config.yaml
num_hidden_layers: 10
hidden_size: 128
n_experts: 96
experts_per_token: 4
d_expert: 64
d_shared_expert: 0
hidden_act: "squared_reglu"
moe_layers: [0, 2, 4, 6, 8]
router_score: "softmax"
normalize_top_k: false
routed_scale: 1.0
balance_loss: 0.00741
balance_bias: false
init_std_router: 0.0217
lr_router: 0.0017
vocab_size: 5493
norm: "rmsnorm"
norm_eps: 1e-05
tie_word_embeddings: false
optimizer: "adamw"
learning_rate: 0.00244
beta1: 0.9
beta2: 0.99
max_grad_norm: 1.0
batch_tokens: [65536, 131072, 262144]
max_seq_len: 256
train_tokens: 567400000
max_steps: 3839
dataset: "wikipedia_en"
Below are experts of layer 6 (counted from 0) of a mixture-of-experts language model. Rows are named router (the router's row for the expert), down (a neuron's output weights, with its number) and show model dimensions 0-63. Each number is 128 + 24 x the weight over its row's rms, rounded and kept within 0 to 255.
Before each expert's rows: a language model's description of what the expert responds to; "comes before" lists some tokens at least twice as common just after its tokens as in all text. This comes from a sample of Wikipedia text that the model never trained on. Tokens count by the router's weight.

# expert 55
Career and activity nouns
comes before: " in", " of", " for", ",", "ed", " on"
router [102 108 154 111 155 149 131 126 134 133 111  64 146 131 109 114 107 131 125 133 161 121 153 132  97 102 135 165 107 114  97 139 127 122 138 119 114 118  84 120 159 119 118 113 108 103 132 152 122 125 142 149 119 114 177 100 123 145 186 118 138 142 122 114]
down0 [155 135  96 167 107 126 113 145 176 134 131 119 125 129 122 121 166 126 115  86  77 148 112  97 148 127 127 169 175 122 163 121 103 131  81 156 144 124 130  97 132 133 101 127  87 160 127 140 163 134 123 174 114 119  81 134 126 159 130 165 165 118 118 168]
down1 [ 98 131 146 126  85 115 140 119 153 159 118 137 164 162 155 174 142 147 156 166 142 116 170 163 101 119  99  76 145 108 110 109 117 132 152  94 103 127 116 148 116 103 152 173 112 105 132 111 118 159 170 151 150  91 178 140 130 142 111 102 134 161 136 144]
down2 [135 119 136 127 134 143 113 137  83 122 145 125  89 119 154 150 104 115 114 126 149 148 125 125 155 138 155 132 141 138 112 123 114 106 181 151 113 130  73  95 166 109 162 106 122 129 101 121 114 107 183 149 131 149 155 114 114  97  95 129 131 165 131 113]
down3 [118 126 127 176 116 146  82 119 128  74 128 131 133 114 129 119 136  99 130 116 179 138 178  79 167 127 141 161 134 159  83 127 123 110 116 154  95 169 113 123 143 135 128 156 178 117 170 142 103 169 155  86 148 124 135 137 152  91 153 133 144 138 131 117]
down4 [136 162 138 151 138 140 171 117 114  91 140 186 136 117 114 106  99 101 110  93 132 145 131 109 154 168 133 135 144 199  96 166 125 132 187 144 119  91 146 145 123 148 115 164 128 143 143 103 130 119 139 162 112  97 109 107 137 138 134 128 120 129  89 113]
down5 [ 94 143 114 131  99 143 146 131 165 126 106 128  90 111 168 148 161 127 119 128 140 170 109  90  88  86 145 108 117 168  80 116 140  95 119 119 114 123 128 169 113 139 104 154  78  87 120  86 128 156 142 123 103 157 116  94 101 124 126 117 105 139 116 157]
down6 [152 137 129 152 139 102 124 136 123 169 120 120 121 119 125 109 145 117 102 131 116 168 141 131 157 166 117 125 137 114 113 125 165 151 139 120 159 108 189 143 137 150 167 128 124 139 120 147 130 125 115 120 144 114 107 197 136 103 164 131 130 153 116  85]
down7 [111 114 120 115 117 131 123 126 151 140 147 163 124 124 110 113 143 125 135  90 147 143 111 127 100 135 180 121 145 185 133 110 121 132 176 136 157 120 107 141 104 153 153 141  98 124 135 112 130 131 137 215  81 144 135  87 123 142  83 148 114 127 148 149]
down8 [102 153 115  84 133 124 115 120 164  93 146 117 106 108 134 136 134 148 174 164 130 124 131 141 102 125 113 155  95 146 138 130 134 145 124 103 156 123 101  93 131 107 166  98 130 149 119  80 140 140 153 108 166 173 129 157 136 151 172 144 143 109 150 121]
down9 [132 140 131 136 148  96  75 190 146 141 133 106 143 137 136  71 155 129  98 130 154 131 130 135 151 176 120 145 171 137 116 124 171 144  94 101 108 135  60  99 144 137 146 133 139 116 154 130 103 156 125 100 116 138 139 126 152  83 116 143 120 137 123 127]
down10 [113  93 131 123 142 157 158 126 131 132 105 159 119 143 142  81 182 112 128  97 144 132 114 101 107 112 129 119 129 117 164 143 153 168  95  99 137 179 149 109  97 128 123 119 149 137 156 126 172 137 122 120 106 101 106 126 130 126 110 153 122  75 129  89]

# expert 11
Prepositions after nouns/verbs
comes before: " the", " a", " his", " their", " her", " its"
router [108 152 144 177 143 134 108 103 123 142 121  88 181 139 132  88  89 106 102 145 152 120 114 111 117  86 130 122 189 127 113 130 167 136 108 104 163 150 154 149 151 120 129 136 111 109 111 170 123 119 116 110 170  99 121 127 156  96 153 136 122 159 143 121]
down0 [161  60 154 125 129 127 124 134 133 143 140 158 132 105 108 189 150 122 136 123 117 149 143 156  97  98 135 148 149  98 148 146 146 147  96 100 177 132 102  82 136  91 166 144 134  79 116 128  99 137 126  45 110  94 113 117 128 110 153  72 106 116 112 156]
down1 [153 108 113 124 115 164 111 128 159 153 107 158 121 129  95 101 111 102  78 109 142 153 120 107 157 124 128 130 119 167 113 110 134 136  92 134 126  82  92 151 107 118 148 109 139 120 135 144 139  92 100 159 165 140 114 145 135 138  62 117 146 159  79  96]
down2 [126 150 130 120 124 118 144 110 131 156 135 153 136 143  98 112 155 131 124 132  81  71 159 132 124  81 153 128 106 123 131 139 203 116 175 148 105 127 153 129 117 145 104 133 110 105 106 102 114 138 115  99  95 100 140  70 124 106 145  96  99  99 185 179]
down3 [128 104 130 145 126 126 143 132 178 108 153 161 100 152 136 127 168 147 131 139 135 135 139 134 122 129  99 105 142 172 118 129  88 119  96 121 133 138 115 138 124 185 116 134  97 155 117  94 143 147 145  70  84 137 117 116 126 138  74  96 109 123 152 102]
down4 [ 93 124 124 121 104 129 123 156 102 123 128 121 124 122 142 144 113 137 145 117 154 112 115 142  94 113 112  97 135 134 141 127  99 137 131 131 156 140 111 140 144 118 123 124 112  96 120 101 118 131  86 255 126 105 158 117 145 131 142  95 127 124 140 137]
down5 [139 151 126  97 102 120 128 135 176 112 166 118 120 158 127 188 156 106 118 148 136 122 132 104 103 148 130 143  91 144 101 106 121 120  94  86 151 144 101 108  85 110 104 161 142 153 128  97 134 150 123 165  76 132 134 154 134 151  90  97 151 126 144 115]
down6 [129 145 132 104 121 130 161 121 117 115  97 141 105 163  65 105 114 123 129 112 142 143 123 153 141 124 108  81 156 137 139 127 145 106 168 140 100 102 116 130 142 137 106 143 140  99  90 153 126 141 149 255 135 123 129 135 127 152 139 122 130  99 146 142]
down7 [155 120 104 138 119 120 141 113 166 110 134 129 126 148 127 120 135 111  80 108 148 146  94 121 118 125 107 142  94 144 107 138 126 133  86 142 111 146 179 125  97 130 110 129 154 120 156  89 139 141 131 165 115 154  68 120  81 111 161 129 117 133 145 176]
down8 [178 157 157 143 106 145 105  80 121 179 153 144  72 137 141 141 159 106 119 146 136 135 110 127  98 131 136 147 134 120 150 120 139 115 137 136 138 111  74 110 127 131  94 175 126 140 116 163 134  99 154  74 167 118  98 103 178 115 103 114 101 146 103 141]
down9 [156 137 136 113 156 176 116 147 126  98  98 128 103 106  99 127 136 147 110 137  98  73 147 127 106 156 144 138  83  81 182 123 143 138  98 126 126 117  98 139 142 126 111  99 106 108 123 163 110 109 141 184 112 137  96 139 102 107 142 127 157  78 140 153]
down10 [115 145  79 143 164 174 118 169 123 115 110  95 129 107 175 133  99 140 163 123 133 163  88 146 188 161  92 107  92 134 109 131 110  90 115  89 122 127  96 117 100 144 124 130 134 187  88  84 163 127 132 115 116 146 140 133 162 154 134 107 143 130 107 129]

# expert 43
Date digits and months
comes before: "2", ",", "1", "0", "9", "–"
router [ 97 118 174 100  95 140 111 118 131 131 138 171 152 108 132 158 148 134 147 139 173 138 142 121  84 115 140  88 161  80 138 122 100 157 174 142 106 110 135 181 110 105 104 153 163 128  96 104 109 175 139 112  97 122 154 118 128  91 123 138 133 113  89 150]
down0 [ 99  97 109 153 111 151 152 134 153 140 146 149 161 123 150 143  94 112 140 171 158 119 161 136 111  74 105 141 133  89 131 118 150 122  85 115 106  87 115 108  95 113 141 134 116 122 114 147 113 129 134  66 107 137 125 122 109 150  95 176 143 150 148 140]
down1 [124  83 148 138 129 146 107 163 140 146 134  85 163 135 149 126 130 154 112 115 122  91  99 129 105 125 117 124 151 100 143 128  89 119 138 123 108 174 155 153 109 134  87 110 147 161 132 144 139 123 114 105 106  87  93 167 107 143 114  99 142 127 104 130]
down2 [122 109  77 112 105 108  98 158  78 110 145 113 120 125 127 169 155 171 111  90 117 139 161  92 145 138 120 148 144 117  73 171 143 150 153 134  95 118 112 116 135 129 162 163 116  97 119 166 131 166 123 209  98 126 130 118 133 168 148 109 133 111 109 135]
down3 [171 121  97 120  90 142 101 138 139  85 123 122 136 148 152  81 167 161  99 162 128 183 132 128 183 161 137 125 152 165 163 119  91 112 186 120  77 125 126 146 146 136 140 130 113 130  95 110 139 110 143 113  75 113 156  98 134 121 123 125  80  94  98 105]
down4 [187 126 102 125 145 113 111 133  87 117 148 140 110 148 112 136 129 121 123 118 116 173 122 114 175 154 109 138 131 147 104  91 123 130 153  77 112 124 121 148 131 130 103 141 106 190 152 117  93  93 147 181 108  67 120 133 137 120  68  89 145 148 100  79]
down5 [133 136  95 145 129 133 136 168 150 134 108  83 132 146 100 113 136 156 110 166 148 127 108 132 114 129 113 143 138 166 151 168 100 129 135 145 165 142 143 132 148 138 133 123 107 115 120 119 159 142 138  94 131 130 179 142 111 132 102 172  94 118 158 120]
down6 [144 116 129 154 113 133 125 119 106 132 161 104 105  92 141 104 151 181 146 120 166 177  92  94 121 191 118 138 167 141  92 109  83 120 108 166 130 148 148 119 125 160 113 125 160 150 106 144 175 113 100  74  95 136 114 122 149 150 125 143 127 125 125 143]
down7 [156  84 145  85 122 141 102 138 108 161 113 136 140 108 122 109 152 148 160 150 117 152 171 112 148 128  99 145 141 154 148 111 164 132 120 140 116 133 108 130 159 166 155 118 138 114  93 163 118 142 100 108 134 125 117 152 180 125 117 126 145 102  84 153]
down8 [144 106 139 146 175 123 133 144 106 126  94 137  99 121 107 134 144 110 139 156 151 108  78 111 138 129 117 141 142 155 112 135 158  68 137 110 140  99 151 141 137 142 108 103 167 150 116  92 151 106 124 125  94 118 115 139 119 132  54 145 121 127 120  99]
down9 [127 137 126 100  86 145 131 160 161 110  90 112 150 102 126 115 129 136 167  89 120 133 111 127  90  90 126 135 156 135 123 128 121 194 118 137 110 148 115 156 144 130 130 113 132 107  97 133 104 109  89 131 141 121 134 125 115  96 174 150 159 147  76 122]
down10 [119 148 163 142 139 140 115 127 122  77 118 159 141  95 159 138 119  95 109 156 111 147 124 118 129  99 151 107 129 109 147 160 112 145 141 147 112 129  85 112 133 124 133 135 124 119 162 161 119 136 130 206  95 132 124 111 123 123 192 149 188  99 141 130]

# expert 48
Taxon endings and line ends
comes before: "-", "\n", " (", " =\n\n", "is", " -"
router [ 97 133 113 105 114 139 129 137 130 135 101 166 103 114 129 110 149 101 137 152 146 127 137 120 139 125 114 150 183  66 133 139 110 126  97 143 113 118 105 103 102 127 138 112 137 142 129  88 126 121 154 121 144 138 140 108  93 122  77 109 119 116 168 178]
down1 [ 82 152 115 158 105 124 107 119 103 146 147 105 121 143 116 172 112 151 150 161  91 104 130 152 109 129 154 124 127 143 118  98 155 144 123 161 111 119 175 112 143 138 113  61 128 180 102 112 105 159 152  88 158 121 141 128 129 128 135 106 140 132 151 125]
down2 [122 111 140 128 100 146 137 147 141 101 138 113 167 103 188 144 135 103 123 124 141 178 153  92 128 155 115  94 111 132  96 133 105 143 153 157 104 104 142 117 116 119 136 129 137 155 123 172 162 125 141 177 125 147 168 137 159 143 183 136 144 119 110 168]
down3 [124 119 150 140 111 157 131  99 115 122 115 158 133  99 100 105 168 132 127 161 122 108 110 179 132  88 135 118 115 126 149 130 103 116 126  87 122 139 110 143 108 119 123 134 106  91 122 125  94 134 162 150 113 169 122 118 136 143 130 107 158 123 155 145]
down4 [135 129 146 124  79  80  99 145 109 138 128 117 132 133  82 130 144 122 133 112 165 157 129 123 110 165 128 135 122 120 110  96 136 130 120 132 110 106 134 116 103 112 140 146 154  75 156  29 138 153 132 182 148  95 135 151 100 140 103 127  80 161 142  97]
down5 [130 107 142  95 106 108 151  76 124  80 159 115 128 187 142 134 132 117  70 125 182  94 131 143 149  81 106 122  97 163 168 107 122 114 155 123 123 116 145 144 115 141 136 127 152 159 168 127 156 139 105 166 127 136 128 107  91 130 162 171 118 159 141 140]
down6 [116 153 140 142 132 131 117 143  68 117 124 156 143 145 123  82 112 180 107 134  97 146 153 168 134 152 118 187 145 135 113 142 148 124 152 178 126 132 138 110 113 142 144  85 138 108 130  98 146 128 120 153 148 138  82 142 143  81 128 125 141 131 127 163]
down7 [118 149 156 117 167  71 165 160 134 139 153 132 112 152 164 131  88 137  90 105  86 155 138 122 124  95  98 103 126 123 121 123 114 135 114 126 113 117 193 127 153 119 139 140 150 126 135 140 116 101 116 129 106 108 173 126  96  99 137 148  99 120 144 115]
down8 [141 105 106  96 115 120  92 120 125 132 102 154 108 109 158  96 159 101  83 117 112  75 125 105 147 147 138 120 124 118 119 123 110 148 150 119  73 128  92 149  94 126  99 130 106 150 112 135 140 150 137 151  86 147  96 117 136 138 132 148 104 166 125 126]
down9 [119 100 113 120 128 157 123 156 138 141 146  91 131 130 114 134 104 121 164 144 136 125 132  77 131 165 126 160 129 176 164 128 129 157 120  80 106 126 152 131 120 125  68 115 100 105 126 169 135 135  76  98 185  85 112 153 125 111 104 117 141 126 104 148]
down10 [133  91 150 136 145 150 154 114 118 128 145 170 150 123 120  82 149 121 148 134 122 129  97 135 156 107 142 189 150 118 126 141 162 115  89 141 139 133 108 126 160 129 155 128 114 101 139 125 135 172 137  96  76 161 136 148 115  86 118 114  88  91 107 133]
down11 [108 121 178 120 103 124 126 119 124 133 154 118 137  81 166 122 143 128 118 128 116 142 125 129 115 133 114 112 161 109 127 131 113 111 101 129 153 133 162 105 116 150 154 149 134 118 159 128 151 134 144 127  91 152 148 141 132 124 156 144  98 154 116 102]